From a checkpoint of a small mixture-of-experts model trained on Wikipedia: width 384.
Below are experts of layer 5 (counted from 0) of a mixture-of-experts language model. Rows are named router (the router's row for the expert), up (a neuron's input weights, with its number), down (a neuron's output weights, with its number) and show model dimensions 192-287. Each number is 500 + 40 x the weight over its row's rms, rounded and kept within 0 to 999. Numbers have three digits each.
After each expert's rows: a language model's description of what the expert responds to. This comes from a sample of Wikipedia text that the model never trained on.

# expert 15
router:569529538467474510599459589504541573460492506429461524544517524492482463538533527509602496492515557511511555476529497525527529489534489454457481484474446498372527482530495431521576500527545500457542483505507559485562438507522498557502522512562530445465553468435402507540477470601546541468
up0:514523566455498523533441556459569436462533492508507540543478473453562464483561486503526461503450442568436452445500480480575495488491521516469459421440476526485492512505517459476558478436501429423518452470583502504492450557377532459498531530531458447556543489459471473499436446500552492496
down0:351504474519476491546462477521417480528536485515498467566516513496539498467488554504463529467524442526463523442484476402592495468509463555446444502533470557498506565483486467516548447453528480446534499433544525510508478505500487539559516482532492455567558505545512477461557419461493510526
up1:643511462472469579508494499558427527479494456489495506487545544563573542481500501482515441465442541536504514526450462421512416517459526477526487483545479621484540444476502528543505582473535515507497533508476484499443537519470538441536526465553499511524479577456502392486514504538514501431
down1:489520492513534536547533441500505463496542556515475504531532543496469446405475483438510542515489468549471498449474488505434495432433520494455497543558528560492499449564547546463509475441491498527430559516529506486433426547562449490493511464526534498536516522497451469515562583527488472512
What it handles: Plural people nouns. Nouns for groups of people or creatures, often plural endings like -s, -ers, -ians, as in people, children, students, troops, snakes; also "New York".

# expert 43
router:539522492488435517466516510488491539443435441444446504535532535482516543583551536493556481471506496518543483447550507530547456557484484407485530503517480441475497576465553435516449546568462593466474488490450541461522482514440497504499460564528558477492515466479455430549504502508496479475
up0:569497430484518522491449538511450573481483509474579555453461515546423494467533386498580515447475550513479492617464494504500406490476455492480497536544516459460427484412462515489505452458543463459487473486530471475472486455513442487494528500500536529484509546393514491499429466500529496450
down0:492449493425472551438511520506499552510470580471470515582486483567431473474563466578527567514481528507502475489451523514513468488469519543454441517503560578498491498477439407517477482469479536465458482467543499540442487474539521411450520471569506546517491494521523437512510512500531417497
up1:482516520476493509547536539564437517423499504547493527441511403536434493497470470547518528428536455475455493540557540517476512489499460497416503483518450439508520539531460459493517481531483439518518455514477467475512481527566542521486521572528482499518627479539510455424525562497458436482
down1:514472545459474541455545469475555443488480617486511468507516489511471499403531527505533527451532472470560482436514555518447535427520412500461497552497458549558439501607503543524513490549499494537494483471426531515502497490503483454436536513513574523465465456522520509477516516481513555498
What it handles: Ordinals and list dashes. Ordinal words like first, second, third, former and last, plus hyphens opening list lines and "),"-commas after people-list entries.

# expert 52
router:542520497441486530541494521466511478432483502495431539590506483534502523518533543491519561502560527526455541480544566483538478481516462473444495487447475472444440440467514500525541521468509547498449510427478474514474473550412474514542446554501486524479541461415426468535475534480619477404
up0:541540506460453587502491490564497544397463428450501490475541518502549475518433483524542442449451526538473453469516476523479534486451555454543522553491471497482487458552454432480480468487548512487494498515498475430560581501528506521483518584479535493569577467511490523489490524610492530487
down0:525511524510483545465479502518524420499550512516569521479517512491497459471547489467477503489446503461593473505471427531487465515458451541481577495495475535484597495482530518527486547398515525498491654472509497570541523495515456517566418474557512489524548490489522522479591541486481482528
up1:513447568456429564541482556472486511459506493549492509455522508501522498514517458529488485535543492514533469534514541514437530495438466468507520454517472477491509495459506489470451505572547535536495551543444568505501481582559565498526487554392513518435581427526479543483519509574519524463
down1:481545506461487588502446475496515533562535464534453485502524500557507518528512543506489471538556518508474464530441553537491585507472578494499486461530530474442452538405499518511454485456478475556513566548471513540509501500501568460530494545464455517460554513487484486492474543468545475460
What it handles: Main verbs after subjects. Finite verbs after a subject, mainly was, is, were, been, would, became, opened, as in it was, which is.

# expert 58
router:523457503500480517526482503520547539453433479475438509546506481522478546518486495442540546426502478540503444463472458521570452495461519430506557552501424457441475489609461422528558582512519503486456473510464500483601506485521530490498515553453528487440535501462498458501458506593507497476
up0:431502527538488468523449440513484547494494488457494517537559424493435453479448493546503550566525500564548427494560462444524453514496546531481565445473504498541474437457479506528537464527481457408465468461503477456440468476517528446436435499509478477602471467520496545498500480454478439472
down0:475515460463488551491524476572529535469477536477465511413497587405492494566556530449385432436380508463473446548502517512454485549456515527508510496578534526465535475564411449499466509407529464498558442531475439496533541511419428513547523534527498494488476469518529469574490526411589508442
up1:502575485479499469539463472454553482480529462473519482513477441413539449530512544476497489489489549560595472496526431542519501416504525603507509477508507444459519480460478462504476557561461501531531532590487464438464452490463491547485388532445455550532535495564485465545436524462621524460
down1:518578460531478490451534512478566467524521406514510462479490508502488478481493474507525537500452472565496519514519465505604431488527504447428477520516556516520459448541498497461450506558457523575547513504497569461499548519511506494497436490520492520500515400580470502527499556470573568545
What it handles: Decimals, ordinals, percentages. Digits after decimal points in climate tables, ordinal th in 12th century, percent signs, braces, and prime marks in coordinates.

# expert 48
router:538514471476460505516435503482520482435475443458476487497535485474538482629506554451577484455489437500449544432551438527478515489504563377495469520473443477515439444471566391498502554526462600447462424506445476441524546477454553509483428553541516440489495477425417411501531500562466511462
up0:489502475510483475498499543411527511485475479444501474473500527399423488531392477471506540544478457516542468541459416454487443493457458490451604502550509363483507439547575517581463505489489500504479505528467586423535585545459432476515451528475475514573425521543500492456433556526526498445
down0:442503521471454482493509439464527442548535468432522489431407572425471436458515549526469471477531458482509476473515567490407470486503488511438535507500529518436531510531519561423526465444475550562459527540489432475568475542499447559436533489521488531516544531531492374451528565500483531508
up1:580509482403448472503538509499615509488517509475481443510546479545554510533474561498490473462502529503479461493482510446444540480484531552498552489474518466508562490424473501520519581499484491458471524490518510497472541488509481492440553502524449455546502462554491469492497501538481555460
down1:520495503503457452514514445520544425559503516504468527494442552448553527531607560493512486478477466483442458523454459496480514519552451488527553536493439448435460545542510522441518510488384472498494509457553588560519434486481487519520471475468477544478525584509491505496568489460567487554
What it handles: Small counts and numerals. Single digits and number words like one, two, three, four that count things, give scores, or form ranks.

# expert 60
router:547419494455479478490473473526486508441443475450525508551503419526517514556521529551534486470507579556483528451566418511491506504501432533434480491507461516484484498493549510556452487552464429446511423531517505485548559503485524438537489609478513439409552481504492515540499559519457469435
up0:514527548486464474452476496510452467470494519484411440523509488470495449509451532560504476485522504512397439523470526502522433497418466519475474505489497527475402499446470460536511516555516492499462471550495582490490563481494502486534532533432480477536423550565476494482491444454498466503
down0:492521502446483487483487557559505524559515493510453465466541513503425440451479474572399534488531506502463533498469488504481525409498521559555478468481436447465487462514529427540515537476510514476509497490579504546461534513534476534510479484425511492509501480537485503505476507481474451476
up1:515507540499452462552467467442450441410426519415515483510494508444435488506536487524510445516466455516538519472453519525524495525504478485509456560478456458513496504562485448471479567558492510461493506456485445429433472488479420521505538536456489514472566534509485545446542448524525452504
down1:552499441457506534442506531511490456492483449428586470467527545550482471543501498433470499458471518508530497455524505499540477600505538459486462522521411518498380450535499530548493517443491510500528428505487454478467502497508509554481501503454492504504480473436427523474420469502507538514
What it handles: Re- prefix and time phrases. The prefix re and pro, plus during, due, according, and time nouns like months, years, October in time phrases.

# expert 56
router:527495495484499554475489545535515554427440458512507457521552486505474486535589577525557509469508535567437530524558465491511522455490553549554523565439442470473489451490492470578480562465501474521478467466528440471547492462516502527501513526488526543467550489506484523543535498560524492445
up0:480517504474502491571501625513494521455512405492458494459526485473444546451485579493541542487437543523500537480533500455454436517458484496423481474479461466510524523436490444572505442408429508535495507525469428532514528537504470513489503436464461469501470500462463454537498570507464512477
down0:476485418515534468481471572555506501597495568505530479442455488452480573524543543536512500502538532536497545485498483588500485507590501492499553558458584549522553483558433473514474509495482472485475493515551540526499469499495503491444539493504470489484494523558462497539398589525611533576
up1:515450459491474553530444505540569567500507473461524486447520562497551445515551498464520571456526503492432536392529472417458497487506502501523552554534407549496527468496578492572562496514444495485503561485554551501506451426496465501492411502483440567532527527533539503424494523500470587463
down1:523523553491571491492577484488492587498495465544523503607540541511514542449557517519502488555535450497513484442513513472479519519469449518481494486528421539500498542540557436544487467533457445491585477522570610525530606499469405565431505535484492465501531526568525478469563418499468503545
What it handles: Name-initial syllables. Opening syllables of foreign place and personal names, such as Mad(agascar), Hong, Al, Bang(kok), and the ab piece in Malabar.

# expert 17
router:533517500512498529543491509503498481468451465539477540521490512544484448522429551468565554476472484538503497469527501452491446509510528464508532484515432476456463504529509443515512503547483489483505456483508509485520531531483484472508489460529502546452508490426487435485422443559519506492
up0:516452456446545497533560464532528547462471457518520528543541493518448538454482449505531534473516494469458490450514480476467516561503481528483533520516534502484488537560532489453510425551546455454468504501474507493478489528539476494517563540567420440511470507540509424546432496508490468520
down0:504491471416479478562502474563542458508570521514539546513570507497488468428472380546510489480489507535431518493436509534456494572487511500534541494543503523496545511461534523571463559490420455544483426489539444546557525472526569487486509537460486564507540475439484556499505528533557476535
up1:446470522474520498532512494488462511513501511559509506500469483570454518576444465509546512425535521527531539408492469417573464542533526534416509455568482509482514468548524473481596460533574553521520542503446500482509579518499456503429549490459504444479498510510540532480456488572539557436
down1:515513496492523469499656481441515533496432565480460500466469536456499462511508496499397499563504502517559496547492434521550536534527520512529506489524498395500437471456522524433435526504496526423510450492450518490431513535531479507446522568550499497515481482507500493471519553565513440554
What it handles: Consonant-cluster word pieces. Word-internal consonant pieces such as th, sh, sp, ap and sl, inside rare names and words like Coppola, airshow, Gironde.

# expert 14
router:555550524419526539459462484535488540453464475447501479512453441497485501482426468567578493482508488551484478479530410535545445472467518486471492514462499468504537474556549475533482536503545515488517427495547490506592525505528510443493485438481566482445501493540547445503476505552493467486
up0:504531466476480554589540535530559510489480499442401498442536487489481484447508503508502472525435490554551547470501476478471519565494475503474524552467473447550478478422515445479588473489464479496548477484483472462500535477520503534515430555471518522486442450515472452486476452509488456532
down0:465508512496464490481578495524420484463514460508458531533462556479483513484509505534434525555519506565511479445470499443471501479513459506424426534546502491463426501546534478495531450513474437468516529467531521473541478465494458564474482486508512525499490481494529412474515499448538434548
up1:490464445499504594471461408540523553488494545451459500515485543502507512506550550405498527503514491520512520533550519470503501521508471507522518505566416521474509451509494500487528530514425496520472506439523456525515520511517457494474498494595504480548442540481457449499499452567526467480
down1:558493500519532528494445569527521498543448524457470490503486454390607508475400438588491495563505462504472492513441502538581527487538542453541554527461547511462519466519521528480453533455487546500494485477599508527447468556456495499461498586427555457430511574435533482516467489469469533515
What it handles: Directions and name pieces. Direction and scope words (north, east, other, another, state, central), plus mid-name pieces after M in personal names (Mâcon, Makaay).

# expert 33
router:534528497430519485558498523557567494451455458476506525510536534484450441591497516517558522477505477557465505512484531502541461487472509432524521474507441430547498527444560458597518517491454532422497437557520531520582510524469513511464516499500494407498515444503453440532504481532532479492
up0:484487514516453573472510567474481586473452515480458500578511547416480500571566511526541527511525525535573444477541518548494575558516500544497494528486521447475466485519530416528503541541532513524531500506446528397478546442441516516477504476437475599452446496500509512466464523490485518414
down0:453498506480594478518508495418453492507544522453469487528451488493522496480488536489505508533511542436528535504448558563461523499508526484528506460568459467479511410525503514479549465535508461471469412534484514512541573510535510505507499572507435527475555450566487446533433513388567517552
up1:580556483433500465567500425473514488440521464517487466467520480472455539585460479628561509470521517492445473540472418545490397529483499479534605485578496557526481527526491496529529476536492525546510521517452491520547501534507482466494536504525554537416603533547476481480385554486479417496
down1:525465516505491506505476446464464556527479426462464527475511524481521489505467538451488518527481483505449379509546523519463555525560492483473523515576599554476562483488562557531425574530449549477464489530421522504452489495469522461542581481480462507538531563590535489496451515449544486455
What it handles: Table cell separators. The pipe separator between cells in Wikipedia tables of results, filmographies and elections, as in World Junior Championships | Kingston; also semicolons and colons.

# expert 2
router:563483484481466561506487476472490507446468436481492559592520539488554519557562513509569533510544543474518467467555472514486475481509434488527545473518501530420502478442450502515535558498493487418521469459483440450530513502439521454525490489442473522481550417443443502463468545542496486485
up0:528411477465466537550520518447527555520537426518497432495533527472521513582465545466504523432500474511470570548510501539471493446515600572423527484488475445463476554474535459520435512481524468534456492544508427514526514534506463467425541551460481424577506489444506445560441447469611485447
down0:549519471520463514535523490502516517578552538453499553463467543542497565490477542432445448487498490446465550448524536486556521489495553505534569431541481524495497526519535457476480533520484516443544489514538537558471473444477467496480483484538506532475515506479518505486462510532554548466
up1:494508465478505500522521484460539498461431551492493428509537477581497524524474523503538541456509486545483568545479454534497456552463561509499547491554534447538536524441528484519491461569433434515491526496536461464556570501547491438470525544404473502439486499536490468436505519467492460492
down1:503505481535451530471446481493520521515545451486503540473506497544488481463472514486476520522555538503503497496465509478463491510486493494555519548460540533495497478515519532529588462481540507449509490521568492487441530439530465524483454471452455481491527495468442494550489542553501517493
What it handles: Spaces after table cells. Blank space tokens before numbers in tables, infoboxes and race results, plus auxiliary verbs was, were, is, had.

# expert 5
router:495512425517485579521455468521468556445453450417580460531475446513444498493494517491564527440462500549483506506552526513501462466460429405500513503525454470438476498517485440534536521495568489526527481483550497505513479506463501482546491487504548482504586504469421429546464516604494448491
up0:476545468469555542452448576461452511493457517505464477469544404544454487493484524495506494533461507546541491486485515462442532552558465502512526451435465478409527564514502498436489545486506491457560496460513442416471568603473552467540501508512499443522489475561478534554530456492579432447
down0:496439480499478470440579561451470525428486464432522519549499466443501492489484493508447546529504466488530434604448488528434567451537516556481562486561486496505484512498530479461590418470598482474536570439531508495471480497525526516595480473497441421505546506454516550462572543534539504554
up1:508497499548513576483470541492553521482485514525481509510494521476506548486571450485524497403474530597489451447556507489516489541514482522522480487434454558457533413488464453539563447423590512516502467537527500549536575485516547499596502486578535537582467454526480482502515444509439449534
down1:439415498508519525449501473529532506404450557451509538513526451468517449489562446508512522523472515475529539486511461514407458508479495454557474488525476520456441550485521496469448464509534433545497497514463476454521516568432533545543555550476518514500491410459462490565428509532431504516
What it handles: Country names, -y endings. Country abbreviations and name ends such as States, US, UK, Kingdom, plus the piece y in Rocky or IndyCar, and numbers in tables.

# expert 29
router:509605488459483485491487573495484510424504417491517516483524482487505501521460522521570526504508452579417452542510462493485467469504542516473487507445479476405530509473496422477589498485473486426511495514486492474483521481485514542539463549495528433554505530478487505489477550588521497539
up21:436532505461477508500467492487464532460448471484468553515464452458584501531479564583516537469501490539430518477479492526490487488555476494474465410518466562457474471523551428517510439453583491462543459416478509523513497448431458563473542541563474506542529541524445494462521481493535525550
down21:555547513497455528559476460573483560504470397492468508507461489517507547481472482455465495449413522477470423459493530465514578545537447463501504547522477557526515486467473528508434501458472469432515495475483512530523526589447463511485470524469532494473423561531476539487534605494562509509
up22:563481497488492458520558549476536527479455478454539470554512511476525493493507484552464497500558544542462520514483484494581469572439439471471550501501517491488469457518492483506521531534535487434472487516488508448478487471536492504472459427477473520479469535433489490465490495480574523502
down22:442561473520523544521499511498474515487547513536520431437454526526542519576502527513430551542462460437531455501528537543464490464481530544489522530468491534530473514493520478465422415460407507489511505502476497461469456554474475509535474536546564507492503530451546519512497490481548484499
What it handles: Word-final vowel pieces. Final pieces of foreign place names and surnames such as -la, -za, -a, -ella, plus -ion and -ification endings.

# expert 35
router:568461478409423565464492489539498484489536445417450565459531493503450520519527570450563512434544442574454554433490389524567445483451554525458492516510427505514469454523475426509492509569475489439502477497482553515595476490440523548465498537500494554473503521507463448483508460527527465492
up0:532440483480499434519496538511484484498470509524543515509523490439517544534547514551529473532538497587528503466577434533542473554530472465464522594495514477456505460482508519495463574417428528512526512508530478482464524537495548533490509479493534511503528516488535430483484542509547530458
down0:516491514480514485550569477480493488502436513447442492478552476516457560510464545493452465431511565451482454458552483450474513534455557510524591422489489482516540495519511415471527551485520514476451565540533482453480528573519488513500472480438560409447438517593464514502465480479467496473
up1:530517487484517533509526478501504522490475449495489504602512490518511497502490464504541531498463461531458541491503473430449461506479457377496515501504473444514488463475604448537516511458512506586476491531522458402465457562565534469554502519481541444515590476492512484478499592575481523461
down1:510560380521478487461505580442486524441491442500355575482455509491475502526528507540567542420527472538495481482493485568452549435488511507537494518471494529464500546522461454449503544538479492476471507508509492407527561506483487488507555531498481528546444453505549548438539459472511562561
What it handles: List dashes, table pipes. List-item dashes and table cell separators in infoboxes, stat tables and taxonomy lists, e.g. "- Years", "| 3 |", Phylum, Clade.

# expert 7
router:545449520447480585558506538519495520424483500475555466517521521519480502545558507485528544457488584556469589491474436515572433505525472494488461522465445461480509473551503479475544598536550512499486470470497471429544530489526576515563527515495493542466501496458502483484444585544552541514
up5:515450557490477504455508488551522426474547481447440523486453566480566477528458508570528470558525417529449488527497525461530590539477459516453482475496491501551427540479532407521540462477525453411469483469492456483475470453482560516444436612496562467512493484451516573475472473493535478503
down5:491493516511534473413529471405549500497561524563475570516428511505509517467514476463437474476489524542475473527502575492487498468543540514552471592463479479508487495531501429531480467441529443522516548487445513533552484544461539549564542456487477539517508559521535458450516499471491573548
up6:533474492457494528540453493524490534532506484457525530538553501559506459516532480473548534488507470520512394463501488414523512451473500498545534473515520494440487518458608473488523423537575567509511507511509401467471497533466489507572533576551471511494532493534530496460504537513533502553
down6:448507515470562503524544424520487572521520503534492473623438576432516516566499543564516565495496518485543479427533565502479503475499469461478560576552578565487519455524524516464549496465471470481469455509508473524547409509412522476500503440521495434501499486471511513486451513492562498508
What it handles: Mid-name word pieces. Middle pieces of rare names and foreign words, such as cer-am-ist and Ba-ik-onur, plus coordinate separators and verbs like is, joined.

# expert 20
router:585523455473479501549482500508467544460494418445503524573530505479507514598458510525530531467499471552483542515531500464513525484490495509518529552538465514461514460557501447502545547493456564419492428465496493474529508548469515486526494578480555465440555481482445484519512512553501478456
up0:464494509505489495542554554543552583482449461531469481489553526551458467582490535533502479486520473513480548469541527521465543528538513421500540473496431468520525531499482416470569481505449445472483537464490530479433504440568414557473407529479495431508550544513503497498451526536503490550
down0:519466402487508442503494541506492522448542463518455519532473450507525482535565514497491514550566497543517555400421399484454437545460486490498527517422511514484511515525473487464547476459480446466483515466442537415542460473489552498492549514461512485491471472423477450460518501539513479554
up1:474596502501455505472577515486626430437458503464488471491521530488465442513499527448515518465495555533530532531470515582605514564442445506501524505516490478488508452498499480515511477487536415548452489473526568510396545385551472516511529519435536420463530456399471457459587459505467455459
down1:506529526507492531511425451510524488511522526478466518429472504489516514478511499460501544532540446509515483482458510484509565512488504539520587569570494628530522453420494587491457477477536460511484483493491522479537459443489552488466512498489548474532488435454558463495501538503488456450
What it handles: Abstract nouns after determiners. Abstract nouns and noun endings after the or a, often before of, such as evidence, results, proposal, indications, requirements.

# expert 36
router:517447492500490492489502534514479507433434486440472539530500489485451513500483514564562551426470522588463493500484495481478544410493528396495505450511472482468507493477477462516520461486528523510549437492531480499520519451497457499450490536549454515526491462507450534529497553600517518486
up0:511527564456458499472462530527534540474419501471535486473507468490476586519468552492540477466510569566506492481545500443457481553472495453523434576513500423491505542473587512517471489440472453438481463488570541480528477484399506504536521454487505503509551443537511514452496495518434493486
down0:483499449512520490497492497455437487490577552552494467491517561487521453545494446424477566543456467501543490517555517498557422539527510544551439518513458476564505471496403571512519518431506543558451513456503486523515497560497484434497511530516512493581475554487570557415519445403451469518
up1:466527506500529512599536414483521464474430494481449548513456481468465435490454524528524473537538576466407446446476522497450530513474496495459494500457515527530493509514555510524505479523534501538526419478534495486454529529556524513480530550457457414479515509487533485551517495604583450522
down1:467509527484585584561500454500492436474570505543533460490511508427458514537487518501468496524541450555440460447464507495537518561497513513478473480475496463497510448478472413465517467504463460462505482472499497520456448489501509499597529461568522502518531534470561549461441495491479552464
What it handles: Abbreviation codes in tables. Capital-letter country and team codes in sports tables, such as ENG, ITA, COL, ECU, along with table pipes and the.

# expert 57
router:566518490497498546477477533482540535466514454485481566454476527490544475534555539478573612517500480534468528412535411547530435530485513519474533559493454460469463504490476446598503525465521518465515561521498468530552510467372535482544462520419483492512533451459470448491522475551503513484
up0:499470555476536547587509459516509530475467535475441502504578459519446467524540569504486470469457499498563519580490534498545426548529433509474464451523519478516576527591478462553485476496505479534394462504511528530486531531434480465516481517510516457433523465542486549507493535506546473394
down0:478515488543439501523459505475552552472584490424494471533553476486436499479509543460445470555458532479550547491508590446531548512561451472528483449507503511501524500512563466490534511502498549477466524490581518490534466525555526445487473488495543459511525525529539585433585522498510505485
up1:498481510505502449526465546498488478512503445470488534450448481424513490515508481561563586569530453555504523441587522509516486544460479544591454561496488440481500529579524456489489519540498505483489488476444469494473498519488514491493423505479471574519484516435483521476499533468545456531
down1:454552536513530583532535486533509505522499513524484418505535578516571592550474520520533547518471471545491462495461569473508512567395483556512540515441470452460422521453493514516471536441535450518491502484536538511564538487513477504487493466491462562544511432523529424491515491440471494481
What it handles: Word-internal letter pieces. Short letter pieces within words, often biological or anatomical terms and species names, as in ren-al, ar-guing, St-ig-mella, rain-bow-fish.

# expert 24
router:542541501419511454528492581445525499434466429469508461488530462525470507474482490461574422462446532546431481542521363503515521460484508464442481452554492438453461510450552433559498501516517594472531475531522488504447529508526424484550392559539512486512501483513487488534457449608571480501
up0:478505498473511529470502502577470539464492451491426528514524476489529468472479507552516460464479508521486445499501474534446513588490450477501545457432497472459533556466467531508502498444497510476514496474427574521483527565515505512534499486496506458401488454475567460421472516571565515484
down0:433485454500468552500459514512506491410427556523462503488510441536527528504440478475522480490448561545497505502473480504424559493531539523586484466441516562519555564453458446513480439459596502439540520526545467638601462512438516500495524496487519490454510474464527466501463503506494459537
up1:578455480523549468525477488521469536505535550487536516527565572509495495496530472442525481512563469504504462520481522520453530470498394502548503514569521495519425459470473469453524458442442536562467503508509515460484477545485522567529490612453457587458515479487520497496501420492548466521
down1:489532484451419489575607553486478470584548528471538512441480463509430532507519501497514525557512490506506447553476553521476419494475543575440501472530496512506486480493473486493475493552491463483428567509549420516516452523520528522514577515492522520485483543537424462529494524470503503470
What it handles: Past and -ing verbs. Verb endings ed and ing and whole past verbs in narrative about people, such as appointed, returned, released, crowned, rolling.

# expert 49
router:571484471387453516497511496490515506407490492466477516533547456474487509549483520580552481468497503497485531546575434481538507551436555437508517540461431485465521470490466469527526548532512558509419472443490568465544503483567514535501476563485526446463548507441432486514474454646587526456
up0:491498484486455525477489463484495449443441482586497493603480457471546500593437542455513419515509610511494486522443495424452485507511475509496461494561418506506493498495496513583540523540536529378449566523549518471545480454547511484437507544524531485454544488476435542495552450537537529410
down0:501543504446438469497556468503481515520511493569505509485554542473494563475465525495447542496506503482514490583458503474531547449593439463482457535580445436455561491429503514521578508482424546474509482475552504558540444441564506470588505486516474541461555502522542496541496520533452474550
up1:517520413492535474556514501518493537441458489535529525545499530481501514528493556480577595454460521569505479440520429491460537415475458517476493507506501522430487488509505482498539562515492464483494499510565532532485504508457442489483484534477510420573511514517470483478512524536503503528
down1:503486417560543503487527471501472484503502459471468495538533420501520476496561526528492508498494478558468496477490550550550490472486554515515465443528503506512480547515497504490512503515517496490446540444585458496411521481507461480433458429501506511555461503519507480519437573452428497579
What it handles: Final year digits. The last digit of a year after a three-digit prefix, as in 198-8, 201-9, 193-5, in prose dates and season tables.

# expert 18
router:510481456480543497536474591487524575496456423458495573553511505451498499503512545537581513482488525503468482447543457476502510538445509470493552552471441528470472477524493420525521518521521501506448497532518546426544516506423529568455520566518499453454463520505511445535492467520458508428
up0:478601491554482499551421522454474397503539516482487474474527485479457472560522508513481503540562483496424528480486429509514536493530444526580483464493483495567448505509492472543564580495458460470504444504475466501462526497466514453476473569518488486486529501555515608518549546508527521457
down0:450538479523449504551590474460494536559433539541562470557522540453558553486403485444461529497446490498561500392517444462473527550503464486494572568415506507483499445518480524475520453467524468527532416439535557449518475513544500537427475565504482552507507501524436456497550497470420503510
up1:555492504489400534525482412534505463464468509448509508479496521508521521523530522526535423504536466538557504495482509493487454486486543552422501463570433429456522513505524451455501506497547523489531513474460437479502506503502508524534487480587506508525526448520449538508460458530620492502
down1:534501491423562489519478519535500590459517460485484454493508512505557418503552428522556536457522487536536504436540484597474519495507507475488468408470527518446471496506492484546497498511502500501499484468483449532489509550458502471536566488586384441464494544512463470470418515535559497578
What it handles: Commas in lists. Commas and comma-bearing punctuation such as ), and ", that close a list item or clause, usually before and, which, including.

# expert 53
router:556552528461518547472471510494538491454491440505452527487557479503502515499477558524542495474556467520491545498536399460478530554523531496456495518514480415479507510466461489548462525505528487541498485481530512476475498493479536485532524519508538508498499492474481563508466492575551483528
up0:491493471461529505479512523512562603500461522507542520512529494568481553434475509469518498535465477523540558486470497529477541542504446555553480406505475467511505446478583443483513443445488476461465512526504513418469556533517482527496536523476470450487486536501502508482514503517561469478
down0:510534561411563494532441507505523504476498549476477523519511516523531483507502492495504443552500457471564443543498513553487437542371512554523463532566504411507407516434562530437476523516442525576470529513487531467502427489501547486551594449457538530519507503528478586555478470475492483472
up1:480502499497537552476547563455538462479485414531540509552456489573496462479528502506513484465424503510445487437508491506560547549491419469471492533548516453524507436443556506548483513445472498476537483550517484480494498474480570520455513517523435517470520469481448458434522561528500505459
down1:466477536454468518530502492486480514475484492553344527460513476515501479554518494491576503558498468546501495458522460539486569525516558455533457458578507496497508541498524562448507518534537540474434444499515486490508432514471509535539476451513535513559518447469492476497479534521457445521
What it handles: Have/with possession. Possession words like has, had, have, having, with, without and received, typically before a, been or the.

# expert 34
router:549487496469469496516453481517486568432502425500439565563512508509487493524436477489565572487444540520505458480513462472497464491522520496511538532476481493380515450414488459519509501523559535571499527480502483376482536526473484476529406576574525516531511535462444486464493455561537463451
up5:506457549481496504521476547477478505420584526492483488444562416557474561490488634442510459439473493479497528479514514431496565496385542522506606567428501481495512487433493515508519502510512538523463494450449497443484473510502470424431486527521477534500520441529462504471565494502486525490
down5:485457397466513494546569468444518516526521505562476467438543450539538490524540516501523488469533432598492561481452488507493434509432484504433470516571494509543391540506491532458540461529498492452474505494488485487519446516488490518532510460495443536476481503454576419457475488433534484458
up6:481536529490516536412498508541434406441470512530503516490504433486488492463521539505537515536481509471606557485483514382481544534455505495463497470437433486528513401458513517520457425507505537507498510447432506459540583562510550536590527519538457434537441452487503479452535627498510537461
down6:525543458499508509532487467497494485555558429522535548490492475499519470557420506497461475461550516445531450503475527505495502428572551447438533533468517515503384488562551488544540450502574465478546432521525521512467507567575510517490571532431433486577472511588495486458528399538535508445
What it handles: Vowel-final name syllables. Romance-style and foreign name and word endings like -ato, -co, -ito, -ano, -o, -u, as in Campeonato, Valusoft, San Diego.

# expert 41
router:537538516453434490445486491514508558467426438475534483547504458492470528515511531456572536453534535520498504537508517534507484519533487480475492569403445427425503547528531451517552537498486466498478448524520560469514531504495538527588437493512474465525555475527524471540504471512554459442
up0:518509515426493518465513500482486556457505490472497459521482520485466588465471462493531565524544534507463513482513520469551537529508429568482541492543484557465495461510504448480489456474478530461493533519541503440491481510578517527467421465564571467479553508436515439487492487488591557482
down0:554423572549452559482511531534468547550439503554512546489465501542490461489477374533464538458511513483471543485444514496557484505532391461477525495428504439528502461586471548502514511491442552496540542472515502525549528519478530515508500431501510498440481471449504488492472530515506508528
up1:511445489482468462527446544567610508469535509528463536465486453468513537459510565499483494521491417518522525442507511478445517473419566505501487571477444461519493503520486489507526545463483519452438511557523478552531543540476528570484518499556637492546520444553454565482563509511497527531
down1:492539507494490468510511503542476524547529533581481576477511506490510555534562527581525483510554542478476473475467514538507565526565578484445525498513575480517558507530554491491490491503508511492506486470480477445505470519489509506499497487514536441459495429548483408492503485487464408562
What it handles: Directional prepositions. Prepositions after verbs, mostly to, into, from, about, against, as in taken out of, walking into, authorized to.

# expert 25
router:575478562473506472562447499541545535470487483503534485535509501491509510493448497456539517489466575539525481461505541526494512484485546420473511461417449491452546507507498439480517500538463516504528422507583570490482528524445517523442475551497522435462521514499444521550530488672529408498
up0:513532429399463469490461502418544483472432507483508534562537434378493382504466517513540471536452498554510505464522475465651499492510487537500499537461417487541454483471490521461427518502484479519554501536494527503570530529511487456469479496374531507504553490467517485450505553500510510482
down0:494510444491497519559474453517556490507504532506477499549491562474443492490494476482483558548475496492556586528461478511539496503529464526469470560549548491511522509525501491444481449486453440474562469480495533500477447553512505536454584561508566484517462535504537412533483502566509421493
up1:522454372476532539533438518590512529456489494467463505505474421543503527516496462527505464487497479521531416399490515476549526469429573504546473442487493435540460440539535435567549466526450561545496531516507474542484437587409558486528473508539552470520515494435530546503502505549501464505
down1:497522530482507473499474507485505527446543524503511519547515486480495424449492499526520490479472445512494559491382489510456537467480507490489539538512465513586490525543507527468536539449490468445497462520533417511428559477546500491498478522490427496475520574417507458512420525571533496492
What it handles: Table cell spaces. The leading space inside table cells before numbers in stats tables, as in "| 0", plus word pieces like -ub- in Montauban and Rubbadubbers.

# expert 3
router:538493499468549517506472557559532498445428447504510534532525438474494459526522511545526474465492564502479523475540544508525491524529499553496490536511424500454516469560521514511470516512542476529457456470574496441492492474507458475539526512483513455481562517488462499473490513472487478472
up0:476448523487480548481498539494469483459530511489557508488457490484418484466526508516524500501484418492496471480465442541477393448364473417453432447487566446540454513555552516477506537463565443469473524476513501484484481475505473512553493458579489486480481560475482484394533391523586523524
down0:501513496488516460577520531503567546453592537529501578554490491482529493563497525488478471483463511525459441469477499458482530498442554495517520469526496521522458512452480530513547491501461579506476533521494509518488521483544435500524473494540447492505520557492501481438477511543557465573
up1:461526508508562535441498510511494508503470441469544501468491506505460533492453504466507457534495474520597447540510492520460519477503507504552472596509548512501603483513506480601476480479495515485581515520379488542536565545411524462484381487507559479537514572471520466422524518484524443527
down1:506574466436481519470506544509492508516528512528562498507459515493485526488512544472417584482552560478622455488541550513514520556520501489522497585503523495460487534519499500529481549492421528529512539491526491517536492568453416433495491456486482564395517418541545524492505433464486524485
What it handles: Coordinating and agentive connectors. Mostly "and" joining names, places or clauses, plus "by", "with", "&", "featuring", "vs", "alongside", as in Berkeley and Emeryville, released by.